Experts of a small language model: a variant of Adam for the experts.
Below are experts of layer 3 (counted from 0) of a mixture-of-experts language model. Rows are named router (the router's row for the expert), down (a neuron's output weights, with its number) and show model dimensions 0-255. Each number is 200 + 20 x the weight over its row's rms, rounded and kept within 0 to 999.
Before each expert's rows: a language model's description of what the expert responds to; "raises" lists some tokens whose logits its average output raises strongly, later layers aside. This comes from a sample of Wikipedia text that the model never trained on.

# expert 18
What it handles: The, a, first, second, final and small counting numbers, before nouns in prose or in ranking and results tables.
raises: "(", "and ", "in ", "| ", "of "
router,164,200,203,199,183,205,195,197,198,199,216,202,208,196,209,182,217,167,188,212,189,199,204,210,190,188,178,199,210,244,229,206,227,171,198,206,167,210,214,219,198,204,175,205,218,205,167,224,205,179,200,221,236,177,229,236,187,202,272,204,169,186,171,215,189,185,196,221,203,184,164,207,194,218,224,199,216,232,217,210,219,160,212,216,245,166,202,165,219,199,218,174,222,203,188,208,197,199,193,219,164,184,185,190,189,222,184,191,219,203,190,196,215,214,189,191,205,200,192,196,220,187,232,176,181,211,209,216,189,207,205,210,208,188,215,214,177,171,192,225,189,163,213,181,207,193,163,239,220,194,208,237,177,154,175,209,227,151,180,203,197,201,185,212,183,154,199,223,217,201,218,181,223,200,206,238,185,194,185,195,200,182,218,217,194,215,194,193,151,200,209,174,225,205,217,212,185,203,191,182,208,190,167,179,203,229,202,206,182,193,253,216,179,210,191,234,209,203,172,207,207,183,189,178,199,183,163,193,185,168,154,231,180,176,176,180,212,244,202,222,206,224,215,223,209,190,210,169,231,189,215,175,206,203,206,218
down0,196,217,194,234,194,196,205,159,182,194,186,218,184,229,214,190,207,202,176,200,210,226,189,161,257,190,168,176,190,182,175,230,208,220,264,215,233,221,203,219,187,204,184,205,232,229,191,198,206,185,196,186,203,217,189,235,190,172,196,177,206,223,207,199,250,172,222,179,196,215,186,189,205,192,198,209,205,194,222,199,189,225,229,216,195,232,188,210,199,172,186,182,251,203,191,211,236,185,191,179,220,193,233,195,229,213,194,166,191,235,214,206,212,212,184,187,204,197,202,218,219,195,185,202,174,180,198,189,200,189,219,194,205,216,193,193,223,170,191,178,178,187,188,186,184,195,199,187,237,199,184,200,179,180,248,193,155,199,200,235,177,195,180,211,176,202,211,203,177,211,229,227,233,237,177,194,195,163,194,197,213,233,238,182,202,215,172,213,200,202,192,220,193,201,240,164,214,203,192,211,240,194,199,200,216,191,246,205,189,166,173,173,189,172,186,206,230,201,222,214,196,239,190,227,204,211,227,195,191,170,213,220,224,202,202,216,191,219,205,210,191,215,186,242,200,212,181,215,199,239,182,176,222,215,206,195
down1,186,231,191,212,189,176,193,211,199,237,196,217,190,221,178,180,217,226,213,182,224,213,187,197,192,203,193,202,237,158,167,216,185,213,219,196,195,189,175,176,207,180,203,180,221,196,222,215,187,207,195,232,217,166,174,227,189,186,175,204,211,221,208,210,194,251,206,194,178,202,230,218,202,180,174,197,194,171,191,231,193,202,251,175,184,249,168,243,163,172,208,205,209,200,218,192,210,202,238,214,181,176,173,218,193,204,210,190,223,188,214,182,190,212,218,217,194,154,175,211,232,176,215,244,211,197,207,191,204,198,210,195,213,202,177,229,211,210,197,182,215,205,218,203,185,206,189,174,203,219,205,159,214,221,195,197,208,193,244,211,189,209,201,225,178,252,179,196,213,200,178,172,201,222,206,180,221,190,197,206,174,187,195,190,212,232,178,214,193,174,198,202,199,220,179,212,203,193,195,188,179,215,203,220,199,164,236,214,202,221,199,185,210,177,152,190,235,197,201,182,189,198,223,158,172,230,181,212,179,184,261,197,205,188,229,177,211,227,224,205,183,197,222,187,180,244,210,189,198,208,179,185,198,206,160,194
down2,213,197,193,197,232,193,219,191,196,186,201,227,210,199,216,207,220,190,202,190,178,209,224,202,209,211,229,169,206,166,192,199,148,199,248,188,199,227,215,190,192,207,205,217,193,202,220,197,213,209,170,179,210,200,222,185,187,168,179,223,196,189,194,227,193,221,171,217,187,220,242,186,188,195,180,207,180,173,220,200,187,230,217,201,183,212,192,204,156,172,183,207,152,205,172,237,202,206,207,213,213,202,195,227,233,207,214,196,202,150,224,216,194,193,191,214,216,191,221,247,226,177,221,180,182,172,205,158,203,192,212,195,193,189,185,212,211,168,223,215,199,212,221,226,198,196,120,204,231,218,206,180,223,211,214,207,188,217,222,189,184,178,157,212,167,236,228,212,176,186,187,240,152,238,210,212,200,179,187,198,207,211,230,196,232,218,185,187,234,218,190,193,207,200,168,206,203,216,230,175,193,214,239,190,216,166,183,227,229,194,181,196,178,217,193,197,235,209,210,192,164,208,185,192,186,188,209,196,219,203,244,185,209,202,206,187,197,222,172,220,210,177,221,179,198,212,204,206,195,225,194,185,207,191,202,203
down3,211,181,181,196,212,188,201,198,232,187,159,221,190,211,190,186,192,175,191,226,196,199,189,185,219,199,175,201,201,211,225,206,252,200,207,195,211,187,206,189,196,192,190,192,163,224,219,204,191,150,161,180,225,207,214,213,184,197,209,189,230,171,182,231,211,231,214,197,183,212,199,199,203,195,233,174,224,230,216,199,220,201,239,202,243,264,192,172,192,195,215,197,226,218,211,222,223,168,215,174,177,218,195,196,179,202,210,201,188,243,192,224,201,174,147,215,198,209,183,201,215,193,198,222,219,207,191,203,208,231,217,228,220,199,197,219,217,214,194,199,197,183,228,214,193,225,193,186,198,206,194,188,238,207,200,220,206,202,185,222,199,237,180,179,230,224,162,194,209,193,225,207,182,169,194,220,235,231,206,189,171,200,164,187,205,200,224,200,190,230,217,192,185,256,190,235,205,174,163,210,183,206,224,170,203,175,219,173,199,215,210,236,217,196,183,208,202,199,184,229,195,186,213,223,205,243,204,196,172,224,196,201,186,214,180,143,199,177,183,223,202,209,212,225,211,200,185,225,199,212,176,188,227,187,171,226
down4,186,206,205,180,217,179,154,197,193,201,187,224,175,181,195,193,235,198,180,185,201,201,181,211,185,193,171,211,204,192,213,177,196,231,170,202,212,222,226,213,208,207,183,172,185,193,192,216,186,203,204,194,196,217,175,202,211,197,208,218,219,184,196,242,165,206,227,182,198,230,177,200,215,167,226,169,235,196,190,222,223,235,225,203,187,191,225,186,216,159,216,223,220,227,195,242,168,209,208,210,175,211,224,188,195,187,220,215,248,220,193,203,231,169,191,197,214,208,215,233,185,185,196,185,199,207,188,167,210,171,174,203,224,249,174,174,179,191,196,192,168,167,157,161,217,209,191,147,221,195,165,233,193,173,194,193,164,187,208,198,209,209,214,189,193,172,233,176,221,194,222,201,213,179,177,201,226,216,148,196,209,175,208,174,210,193,185,180,187,182,225,180,190,211,181,197,166,202,188,229,237,194,216,186,222,158,213,204,184,205,222,205,218,202,196,214,219,173,185,231,204,205,187,238,200,231,187,168,195,169,189,202,192,219,206,195,190,177,224,185,211,196,228,221,214,174,200,212,206,212,180,213,179,192,192,192
down5,190,189,216,196,214,223,189,183,204,236,195,211,221,198,194,201,180,222,242,204,201,186,205,187,202,183,225,170,184,135,212,185,186,183,212,222,207,209,198,211,212,210,214,213,202,222,194,198,206,201,186,201,206,213,209,183,243,159,175,212,215,200,240,206,170,181,187,172,172,227,230,210,165,231,190,219,207,166,197,203,215,220,212,218,188,223,199,230,179,154,183,216,184,202,172,223,196,242,183,184,188,201,214,193,209,219,196,201,208,197,193,202,185,198,207,223,202,163,193,226,235,183,210,213,229,216,186,176,174,224,190,213,190,192,192,215,199,208,245,167,223,211,257,212,197,250,202,189,212,175,193,185,220,183,213,198,191,219,208,166,184,188,188,204,197,267,203,175,184,224,168,186,169,207,219,173,197,186,211,175,187,229,196,210,211,223,203,218,217,232,182,191,232,181,200,191,214,203,222,176,199,200,223,216,180,180,202,195,210,213,188,188,217,225,206,225,207,208,214,203,174,219,214,194,186,191,238,212,217,248,170,158,211,178,190,191,234,198,185,168,220,189,200,179,197,180,206,239,177,179,184,194,188,189,195,232
down6,196,195,170,229,210,216,229,243,222,204,218,178,185,167,209,198,176,187,188,210,175,221,195,198,186,168,179,189,225,203,240,208,215,205,198,213,195,211,226,219,214,179,171,198,252,224,206,193,204,200,185,225,198,212,197,161,170,236,183,196,213,199,236,222,229,222,160,206,165,203,180,190,235,206,196,195,202,233,196,194,161,195,204,182,234,196,191,218,201,173,193,214,212,182,179,193,200,251,185,223,206,215,192,199,183,217,188,248,196,181,166,251,222,190,219,214,222,199,204,191,161,174,220,198,182,204,189,184,214,167,183,217,218,190,204,169,178,203,182,226,211,196,161,184,201,213,203,188,198,186,223,187,206,219,203,201,190,168,210,190,202,191,195,235,187,164,190,215,155,188,195,213,197,183,220,240,186,220,209,193,222,240,215,182,210,205,230,201,193,220,197,178,176,187,193,216,171,241,183,194,239,218,157,202,193,192,197,215,186,205,193,210,207,184,212,183,194,202,174,199,187,172,208,166,192,211,240,173,207,168,186,190,206,191,229,204,229,222,228,202,197,197,221,240,206,171,183,205,208,201,195,215,191,178,199,168
down7,226,206,199,218,196,213,225,199,223,220,216,205,164,261,215,212,208,199,209,187,185,220,208,210,200,186,175,199,176,171,173,167,185,194,190,200,157,197,198,199,209,217,214,224,190,218,216,189,227,202,206,167,166,213,186,198,184,193,202,200,173,192,173,195,186,205,212,174,241,183,186,178,224,162,250,184,175,190,179,243,169,204,208,217,182,162,190,226,188,192,214,206,196,226,152,200,177,160,201,203,224,211,179,215,203,160,209,199,176,207,191,185,193,210,186,182,203,192,214,202,189,195,218,199,164,219,188,203,198,179,240,191,196,208,184,209,182,165,207,198,180,194,210,198,180,187,205,201,224,198,219,188,203,206,183,195,148,236,205,201,198,190,238,194,228,251,215,222,191,218,180,163,197,215,191,149,211,174,214,228,176,204,190,191,215,190,224,217,219,169,182,216,186,215,179,182,225,185,204,208,186,155,207,197,209,237,206,225,216,195,163,170,189,209,231,200,229,216,199,223,194,228,197,224,190,226,184,198,181,191,246,175,221,170,204,210,216,180,234,204,202,183,192,185,189,182,175,201,202,224,179,179,198,191,187,195

# expert 20
What it handles: The word of, heading markers == and ===, table pipes, and his, their, plus adjectives like American, National, presidential, professional before nouns.
raises: "and ", "(", "in ", "| ", "in", "b"
router,170,199,211,201,237,209,220,220,172,241,200,226,189,203,216,203,163,210,203,225,218,245,200,203,196,217,212,239,205,173,209,207,177,203,202,214,215,183,174,207,198,183,192,194,130,184,219,203,194,185,237,200,181,193,225,195,184,197,151,219,206,230,200,209,199,194,204,244,232,210,190,244,214,200,215,177,261,183,177,200,184,191,183,195,185,211,188,192,189,207,164,189,192,227,194,184,217,206,204,187,159,186,174,226,205,220,219,195,226,208,225,217,219,234,211,234,199,190,196,185,224,203,233,194,206,220,227,188,186,208,193,203,187,193,213,206,190,183,207,208,191,196,174,160,212,192,199,168,236,213,201,195,189,152,210,186,199,184,218,214,235,200,180,193,204,185,183,228,189,204,186,214,211,188,228,191,197,187,183,160,183,188,214,182,202,187,205,198,209,264,168,206,211,194,204,191,186,203,218,196,193,207,204,199,203,194,174,193,184,203,194,227,188,190,190,185,228,153,195,182,210,182,222,207,192,216,206,161,144,206,225,164,200,182,220,202,215,182,219,222,205,210,224,211,194,197,179,174,207,220,230,174,233,200,158,209
down0,182,227,230,197,176,184,207,193,192,215,174,184,199,199,182,212,183,212,180,166,194,195,231,200,219,226,207,210,202,165,212,197,224,163,224,259,223,220,218,192,199,171,234,199,188,194,189,192,170,191,218,188,216,201,209,198,210,215,206,193,241,170,141,196,229,194,198,172,190,205,184,213,171,183,202,213,213,200,227,215,222,210,175,203,201,218,174,194,214,190,213,205,165,200,212,206,187,164,161,210,228,235,191,185,215,187,192,229,158,215,175,159,207,220,190,219,232,199,239,184,206,206,208,181,195,167,184,200,173,216,173,185,221,226,197,186,220,207,209,212,204,213,215,179,222,210,193,235,183,189,232,205,185,147,187,194,181,229,201,202,180,203,201,181,193,230,187,194,188,199,164,199,182,209,161,187,194,214,173,211,234,204,173,217,188,183,185,203,215,187,229,174,213,178,212,194,222,165,174,232,229,212,190,197,195,194,228,191,197,186,180,178,191,186,207,223,226,241,207,177,217,221,193,174,184,200,188,191,161,213,202,167,194,204,221,203,202,208,181,159,232,208,170,216,206,213,200,209,213,200,175,236,200,164,215,220
down1,220,226,178,211,212,176,193,214,218,192,213,169,205,224,186,201,190,178,194,170,184,201,206,224,205,209,202,175,175,192,216,196,202,176,183,196,169,205,184,189,199,187,168,179,215,199,161,165,212,213,205,239,230,147,209,165,177,188,184,219,189,216,202,189,213,194,189,179,223,188,193,174,180,214,205,190,181,180,215,199,223,209,202,203,216,174,188,212,213,188,214,191,213,200,235,196,216,206,230,191,208,218,205,207,178,217,232,233,185,196,187,239,208,199,185,200,215,201,201,194,209,190,207,187,215,251,212,192,222,218,182,216,220,190,227,190,211,220,204,216,191,223,195,200,233,202,195,250,204,189,194,213,202,218,215,226,221,192,209,178,170,211,213,188,210,195,220,200,179,184,188,206,184,196,247,188,168,167,185,236,216,258,171,168,202,220,212,203,254,201,218,199,188,207,205,185,210,216,222,210,205,183,179,159,204,192,224,218,189,191,236,205,226,213,209,226,202,231,195,193,226,255,183,180,199,203,189,142,185,222,180,197,184,202,176,218,204,216,229,246,220,218,207,184,185,187,209,229,210,213,131,184,227,200,183,191
down2,179,197,210,213,185,214,209,226,187,216,197,127,190,192,197,200,179,155,214,177,194,207,203,197,179,188,221,171,201,268,204,192,199,199,186,182,200,200,201,210,174,212,213,214,203,211,220,140,162,195,200,179,166,201,173,226,192,175,203,236,207,215,231,171,219,218,195,193,201,214,162,208,214,208,196,217,186,191,203,217,163,204,189,194,178,192,182,188,181,200,182,209,182,225,225,147,248,205,244,194,193,199,189,188,201,169,221,209,171,187,192,211,213,187,198,216,200,203,208,203,193,201,206,187,196,197,227,193,183,197,172,205,212,211,185,200,174,145,192,211,201,214,179,199,219,213,177,173,186,189,220,191,206,215,216,174,221,189,242,183,188,186,205,200,209,182,244,209,230,208,205,172,209,185,217,242,178,203,199,181,199,226,214,206,213,208,206,182,207,190,241,200,196,203,194,178,208,153,175,216,213,201,162,194,206,219,213,201,237,182,223,179,195,225,225,179,207,192,195,232,198,184,194,189,171,191,220,194,222,204,215,183,206,186,213,182,196,225,231,225,195,214,176,228,224,197,184,163,209,196,212,262,223,214,182,210
down3,194,217,198,204,208,182,187,164,240,201,218,190,202,212,203,246,215,217,186,187,199,192,210,212,212,205,212,210,183,144,157,178,206,248,218,197,194,157,198,211,175,206,188,194,198,194,198,216,196,193,188,235,237,221,189,209,180,199,185,207,208,210,182,206,178,178,170,210,206,196,193,157,187,162,220,219,220,201,192,174,218,217,235,188,230,228,196,194,184,209,196,194,212,203,205,196,178,189,190,206,176,210,213,183,214,202,210,213,220,179,217,188,190,184,253,162,204,172,185,218,180,183,206,217,212,204,216,240,177,203,219,191,233,185,203,216,213,222,213,189,205,194,195,197,196,191,218,228,202,191,197,156,219,183,191,223,197,205,180,212,204,205,177,186,203,247,181,211,182,211,213,177,196,242,221,171,208,206,191,191,213,215,217,233,201,206,206,216,233,190,214,198,199,225,181,181,188,194,190,220,175,151,226,208,210,163,185,188,196,185,187,190,172,168,175,245,189,185,199,236,184,236,188,205,215,219,148,226,202,226,245,230,241,195,211,204,199,200,213,197,218,185,210,167,200,215,224,210,228,194,193,223,244,196,231,165
down4,191,179,193,197,200,181,214,200,150,202,223,209,225,201,208,194,187,206,192,190,195,216,173,187,263,173,193,205,236,215,191,167,198,194,232,230,188,198,189,204,188,191,195,200,214,193,198,193,214,231,223,190,222,171,190,191,211,232,136,207,239,217,193,208,210,240,223,219,195,182,207,202,212,226,181,175,177,213,187,223,205,179,233,203,196,184,190,232,213,178,220,170,203,179,149,220,189,222,171,198,142,209,199,207,198,205,195,166,212,217,209,181,227,166,230,208,183,202,183,197,202,204,205,199,196,217,215,165,220,193,230,192,183,204,190,197,191,205,213,217,231,188,204,191,215,223,188,218,196,206,166,204,182,189,200,223,205,201,218,212,164,208,196,198,176,183,186,165,197,176,221,209,224,201,217,207,187,201,197,216,193,193,183,207,210,232,186,218,202,216,175,186,231,183,199,224,246,190,201,176,228,202,197,177,165,205,185,202,215,199,189,227,206,234,223,178,203,170,218,175,195,240,170,185,193,239,197,217,230,234,143,192,211,218,186,181,188,229,176,198,173,224,195,177,175,201,227,208,186,194,229,220,212,229,174,187
down5,193,226,178,220,247,183,197,199,211,172,240,219,181,219,167,195,197,165,180,193,169,208,225,237,210,178,161,210,209,240,215,234,194,217,200,177,185,196,225,193,235,199,210,203,200,211,203,183,196,164,185,225,228,209,186,181,203,209,211,192,208,216,195,216,224,188,238,184,232,219,229,192,204,182,207,223,188,192,210,227,193,205,206,180,218,175,183,164,193,197,188,201,192,198,179,200,191,199,165,221,202,215,207,188,195,194,205,190,207,169,161,189,241,203,207,179,220,199,151,204,178,241,207,171,184,168,177,235,216,195,215,219,194,209,181,161,187,200,202,213,230,203,204,196,217,196,191,206,223,196,257,211,184,201,200,230,214,176,214,175,229,181,204,184,189,173,215,224,226,168,244,178,194,195,175,213,186,192,214,186,169,201,164,232,214,204,187,174,168,158,194,182,207,218,198,198,192,187,193,216,228,207,179,210,187,222,181,235,233,170,207,216,180,191,218,208,194,206,211,215,193,180,212,188,189,201,165,233,210,192,201,246,192,188,209,186,185,183,180,218,167,195,228,212,215,226,207,226,163,185,192,203,188,218,210,220
down6,208,208,202,216,218,185,183,186,208,208,159,165,175,227,175,188,224,206,190,203,173,180,184,170,197,213,199,241,198,136,213,170,204,172,218,216,234,178,208,170,179,186,212,203,202,190,227,199,228,203,222,148,187,194,202,205,187,193,230,196,181,181,166,210,189,207,215,188,195,194,165,205,173,226,208,213,224,203,225,189,213,209,191,199,197,197,193,188,231,200,225,203,192,214,197,170,172,172,213,198,228,226,215,174,195,202,210,221,176,198,176,176,197,212,206,198,236,195,251,197,209,231,207,202,191,214,192,227,199,230,192,203,190,237,195,191,213,223,194,202,199,215,223,192,186,155,189,221,185,214,177,182,173,205,167,242,209,184,197,227,208,211,242,196,207,234,206,205,230,186,198,197,209,219,170,200,186,216,167,231,229,225,201,197,180,205,211,203,216,223,197,209,210,184,225,209,191,159,185,216,203,191,226,186,202,201,226,206,206,203,182,162,201,208,198,225,207,237,182,213,178,192,209,225,190,175,217,181,210,203,184,197,169,179,197,217,182,191,260,206,201,134,224,202,226,196,190,229,194,209,182,200,220,166,171,221
down7,195,191,218,182,224,191,193,212,202,198,201,218,188,211,182,224,179,169,210,188,213,168,187,196,184,218,216,230,226,112,237,211,203,203,200,202,227,208,191,206,192,189,200,207,167,186,172,216,198,194,189,176,211,203,196,248,225,210,187,215,204,174,153,215,226,213,197,161,200,194,212,194,187,211,195,184,151,204,177,183,211,200,181,211,181,216,191,235,206,201,193,209,225,198,200,200,193,202,198,171,226,180,190,216,210,211,176,225,173,250,197,169,214,201,203,189,190,191,205,173,161,177,192,218,200,186,182,197,172,203,189,200,198,203,213,206,196,205,188,212,185,204,184,191,184,225,200,223,196,220,216,198,218,195,198,192,182,236,190,200,214,181,205,204,214,313,206,200,175,198,203,216,201,217,187,206,184,204,179,249,247,209,164,209,194,204,243,203,187,221,219,204,224,197,206,195,212,190,183,195,177,210,216,181,202,170,248,222,214,193,218,190,201,148,233,236,190,187,185,191,205,203,213,191,209,212,221,240,209,186,207,189,206,207,211,204,206,199,208,174,187,234,175,223,191,207,191,196,194,190,220,178,198,175,215,201

# expert 22
What it handles: Final pieces of words and names just before a comma, period or possessive s, such as Bell-ator, Down, German-ic, plus commas and apostrophes.
raises: ". ", ", ", ".", "-", "\n", "'"
router,197,191,193,201,186,184,217,204,177,227,235,171,201,206,204,183,199,197,220,204,198,232,185,215,223,211,217,214,191,177,193,224,198,220,246,204,199,187,148,160,213,192,211,216,212,211,227,146,212,240,194,216,227,192,200,186,168,199,154,217,195,191,221,208,192,208,209,195,196,221,209,177,178,225,204,222,167,191,210,187,194,206,201,213,190,264,162,215,197,232,186,205,235,193,217,214,195,192,232,231,200,217,196,196,217,202,203,187,204,185,202,168,207,209,226,216,219,178,215,204,227,209,190,196,215,210,218,209,197,212,194,195,165,212,191,180,213,218,184,183,206,222,214,147,185,226,175,212,181,160,205,195,218,191,183,181,209,265,182,186,189,189,218,249,248,230,207,206,189,224,215,203,203,191,203,172,191,186,205,202,191,215,234,226,215,192,181,178,167,240,216,200,204,194,227,207,180,210,201,196,207,162,176,199,210,205,169,212,222,200,215,206,215,231,188,176,156,199,209,224,187,185,157,203,233,194,164,207,194,208,220,213,213,193,236,198,203,205,213,192,218,219,203,189,216,189,188,209,210,193,261,189,201,206,202,223
down1,197,206,200,208,251,228,176,179,199,209,224,238,203,229,187,215,210,192,178,208,180,194,151,173,205,200,167,183,167,199,226,205,224,194,159,222,180,197,218,207,184,154,193,213,183,211,188,197,233,182,170,170,206,148,196,190,192,198,200,185,208,227,204,167,177,219,230,180,196,205,218,199,188,213,171,173,204,183,233,179,201,198,196,190,205,217,212,199,203,192,202,217,192,209,202,159,203,208,217,183,189,214,186,207,250,187,188,206,222,194,165,188,211,208,212,239,203,200,236,179,183,213,199,166,159,202,163,203,214,189,199,210,201,171,188,189,197,183,209,193,228,172,231,213,181,205,183,172,206,197,157,191,209,176,184,235,238,178,199,193,213,192,198,204,208,201,175,203,176,190,185,196,184,180,170,230,219,189,179,212,181,210,189,217,228,173,185,170,178,188,228,206,181,175,172,207,184,205,175,229,207,206,204,185,195,197,223,219,195,207,187,162,207,208,217,248,176,200,160,184,207,210,233,211,200,204,199,183,223,237,200,179,203,196,188,221,197,190,180,203,200,165,221,210,229,259,207,196,178,172,217,224,192,208,219,230
down2,191,240,221,197,178,171,212,244,207,179,209,208,200,203,213,200,207,189,199,162,218,187,197,212,201,197,199,211,177,162,231,184,149,210,207,197,191,240,164,206,209,194,212,188,177,224,199,162,186,235,195,194,236,138,234,150,193,243,184,225,189,191,199,194,185,192,217,254,194,201,173,195,203,193,202,188,205,184,240,177,191,205,207,168,221,196,215,222,178,208,165,199,194,200,194,184,186,221,165,208,196,188,228,203,208,218,164,209,189,186,185,225,228,189,224,211,181,224,205,200,197,202,206,194,202,228,226,170,200,217,183,244,172,225,195,208,202,225,215,230,162,214,193,206,225,228,213,202,180,197,188,196,196,194,173,188,210,173,194,183,198,195,207,218,212,233,179,193,186,178,225,199,246,199,195,157,192,201,209,211,199,214,213,179,183,173,165,196,161,181,175,197,196,202,195,201,202,220,213,196,188,194,214,224,180,202,168,208,189,171,214,229,220,227,178,201,236,215,231,193,189,186,181,180,185,215,213,204,185,223,195,197,193,197,212,199,160,176,214,197,195,192,206,201,202,234,165,222,176,188,191,172,197,236,222,229
down3,193,203,197,201,217,164,203,171,184,233,180,192,175,202,197,193,185,196,191,215,167,160,230,242,197,227,208,207,214,191,217,197,188,201,209,182,176,204,218,191,180,189,170,201,200,200,229,193,211,253,225,195,209,236,189,205,215,193,190,187,188,196,209,201,218,183,171,226,237,241,197,189,262,181,201,191,189,210,209,223,187,160,224,189,196,213,199,186,212,232,176,218,204,227,181,211,224,198,184,230,225,220,229,213,207,219,196,218,194,187,221,255,175,191,184,195,203,180,212,214,167,187,218,212,221,190,209,140,181,203,192,197,209,208,187,159,243,208,235,209,210,222,208,222,206,254,210,177,179,182,192,204,183,182,229,210,176,208,191,183,203,209,205,238,193,181,201,197,199,226,204,183,232,219,189,226,196,213,194,202,206,204,218,204,209,204,161,226,233,173,174,211,216,231,227,193,195,218,221,186,209,188,183,216,247,220,180,201,193,197,185,177,169,175,203,194,198,199,204,173,202,150,204,169,175,201,182,186,214,203,197,199,202,218,180,192,197,196,237,209,196,217,194,241,202,236,214,168,174,217,197,197,201,200,206,174
down4,191,252,173,181,186,213,245,227,206,211,202,204,192,214,207,201,187,225,194,189,186,184,218,206,209,205,188,204,183,211,209,232,206,204,196,215,197,184,180,200,218,204,203,210,241,165,216,212,188,214,208,213,207,239,203,161,212,226,202,174,217,222,215,222,200,218,200,186,216,185,216,187,227,199,199,235,221,184,190,223,195,221,172,197,230,169,182,238,204,203,217,222,205,205,211,198,170,189,201,188,194,218,185,205,224,210,195,197,187,190,200,219,190,171,194,184,236,162,224,158,176,184,183,213,232,198,185,169,231,182,216,197,204,193,208,200,249,229,197,227,188,164,212,224,182,196,192,209,168,205,218,186,210,166,202,174,159,227,189,174,201,211,192,190,211,171,190,224,233,210,223,197,179,195,218,208,211,182,182,182,206,201,229,190,183,189,196,207,213,231,215,212,200,213,229,202,199,187,193,235,209,184,208,225,206,222,198,182,165,181,201,179,188,198,195,150,190,237,218,178,214,153,186,189,190,190,199,197,157,195,190,208,236,183,227,215,177,234,190,199,258,230,192,215,223,184,214,169,186,254,201,150,202,206,195,192
down5,208,199,192,216,206,189,190,222,205,218,197,188,201,228,224,211,195,191,203,203,165,203,221,258,175,209,190,202,198,168,201,215,208,182,192,200,203,225,186,220,200,197,179,214,178,223,232,212,200,218,198,212,260,202,212,229,208,193,223,234,240,243,232,196,172,203,204,186,209,179,178,176,200,217,198,201,177,189,219,154,179,171,210,193,187,212,200,221,183,226,196,190,230,220,192,202,197,231,220,187,186,224,199,161,195,216,151,205,192,219,190,197,189,181,179,181,160,155,239,194,220,234,249,202,189,196,212,211,221,200,208,195,167,168,220,214,220,189,200,221,215,188,205,225,189,216,218,180,174,221,241,227,170,164,199,219,212,200,207,216,217,203,207,169,194,198,223,179,176,187,186,184,178,225,220,217,218,208,198,192,198,254,181,222,193,181,179,183,187,197,229,240,204,187,227,162,211,209,201,197,189,224,209,204,210,217,194,179,167,187,192,223,219,196,258,190,224,198,208,175,182,160,207,199,193,188,188,207,200,214,206,226,202,197,186,190,240,203,203,200,216,181,189,196,189,177,242,201,182,193,209,181,166,201,202,212
down6,174,180,208,195,170,195,187,202,205,215,191,196,200,214,203,194,240,194,156,207,188,218,196,194,187,222,216,196,189,198,196,229,223,200,211,194,214,218,253,206,233,216,237,222,222,153,222,201,195,217,127,212,198,219,188,200,197,195,205,203,217,208,223,185,211,196,205,188,188,178,200,208,226,184,205,237,197,240,162,224,184,201,196,229,200,197,225,218,194,240,224,209,188,224,176,203,183,221,163,213,167,158,191,204,210,201,203,151,163,204,199,175,206,203,221,199,171,217,235,238,170,194,212,210,182,203,172,176,195,186,206,206,193,215,190,192,172,197,190,199,199,181,241,181,197,199,230,231,215,177,239,175,212,214,238,179,184,197,203,218,202,187,199,202,194,220,204,198,238,195,220,198,195,171,198,213,207,191,191,205,207,202,225,231,226,220,229,187,205,189,210,168,224,191,193,219,210,186,173,219,198,200,161,205,161,202,183,209,217,182,170,175,179,187,212,177,209,234,212,251,189,221,208,226,200,204,208,204,185,244,188,186,193,183,200,194,193,214,186,210,162,218,161,220,190,227,197,205,188,187,164,219,188,210,188,175
down7,203,179,191,177,186,205,214,192,179,170,223,232,197,190,216,205,224,216,207,229,212,180,192,233,190,198,183,166,192,196,229,217,184,198,188,161,233,207,213,188,184,189,156,198,166,192,202,189,198,206,186,204,207,149,178,194,205,148,208,193,220,226,188,234,182,174,204,181,209,206,203,195,178,182,209,203,166,214,224,184,238,221,173,218,206,237,188,197,209,196,193,203,212,198,195,199,205,218,226,201,204,219,226,216,187,219,229,204,170,169,213,191,191,146,193,167,223,168,184,168,220,188,197,234,234,208,192,212,222,196,189,207,221,191,179,190,143,198,186,186,183,200,228,194,221,188,185,191,225,218,147,206,232,230,163,225,201,185,198,196,166,182,216,206,202,241,189,223,197,175,176,192,158,194,201,168,185,219,181,197,206,187,213,181,217,216,168,244,227,175,220,175,189,197,210,155,190,181,236,210,163,195,176,194,197,192,217,218,223,200,183,220,181,218,193,212,206,148,205,223,209,206,223,221,220,222,196,205,211,198,195,196,207,191,199,205,185,202,175,192,212,184,225,199,219,189,193,199,182,189,195,218,188,194,229,228
down8,207,179,204,206,223,215,196,162,210,209,193,180,200,221,200,208,223,180,195,179,209,190,212,167,161,173,194,202,205,164,202,220,208,200,187,168,185,196,169,193,182,213,179,193,165,230,193,196,244,182,159,203,218,187,205,194,188,188,161,223,223,216,216,173,179,232,218,202,193,215,161,183,209,184,203,223,216,195,190,161,202,182,176,228,213,192,230,193,206,199,196,196,157,222,193,186,186,189,196,181,198,169,192,205,200,215,228,204,180,172,165,228,189,193,201,194,253,223,219,210,183,219,183,228,212,212,169,184,151,222,220,236,192,207,224,222,176,180,208,244,167,179,204,226,184,181,183,194,184,245,237,197,202,209,191,238,209,185,227,203,204,165,227,181,222,192,173,209,223,204,192,220,208,210,166,218,157,189,230,199,216,225,238,188,172,198,176,221,175,213,214,183,193,188,178,207,208,209,204,202,178,163,200,184,214,200,211,202,208,220,204,181,180,197,213,245,226,195,218,190,197,177,211,187,187,209,222,204,190,222,179,222,210,196,169,158,232,189,199,216,190,199,211,206,225,207,220,223,185,203,176,213,206,221,222,197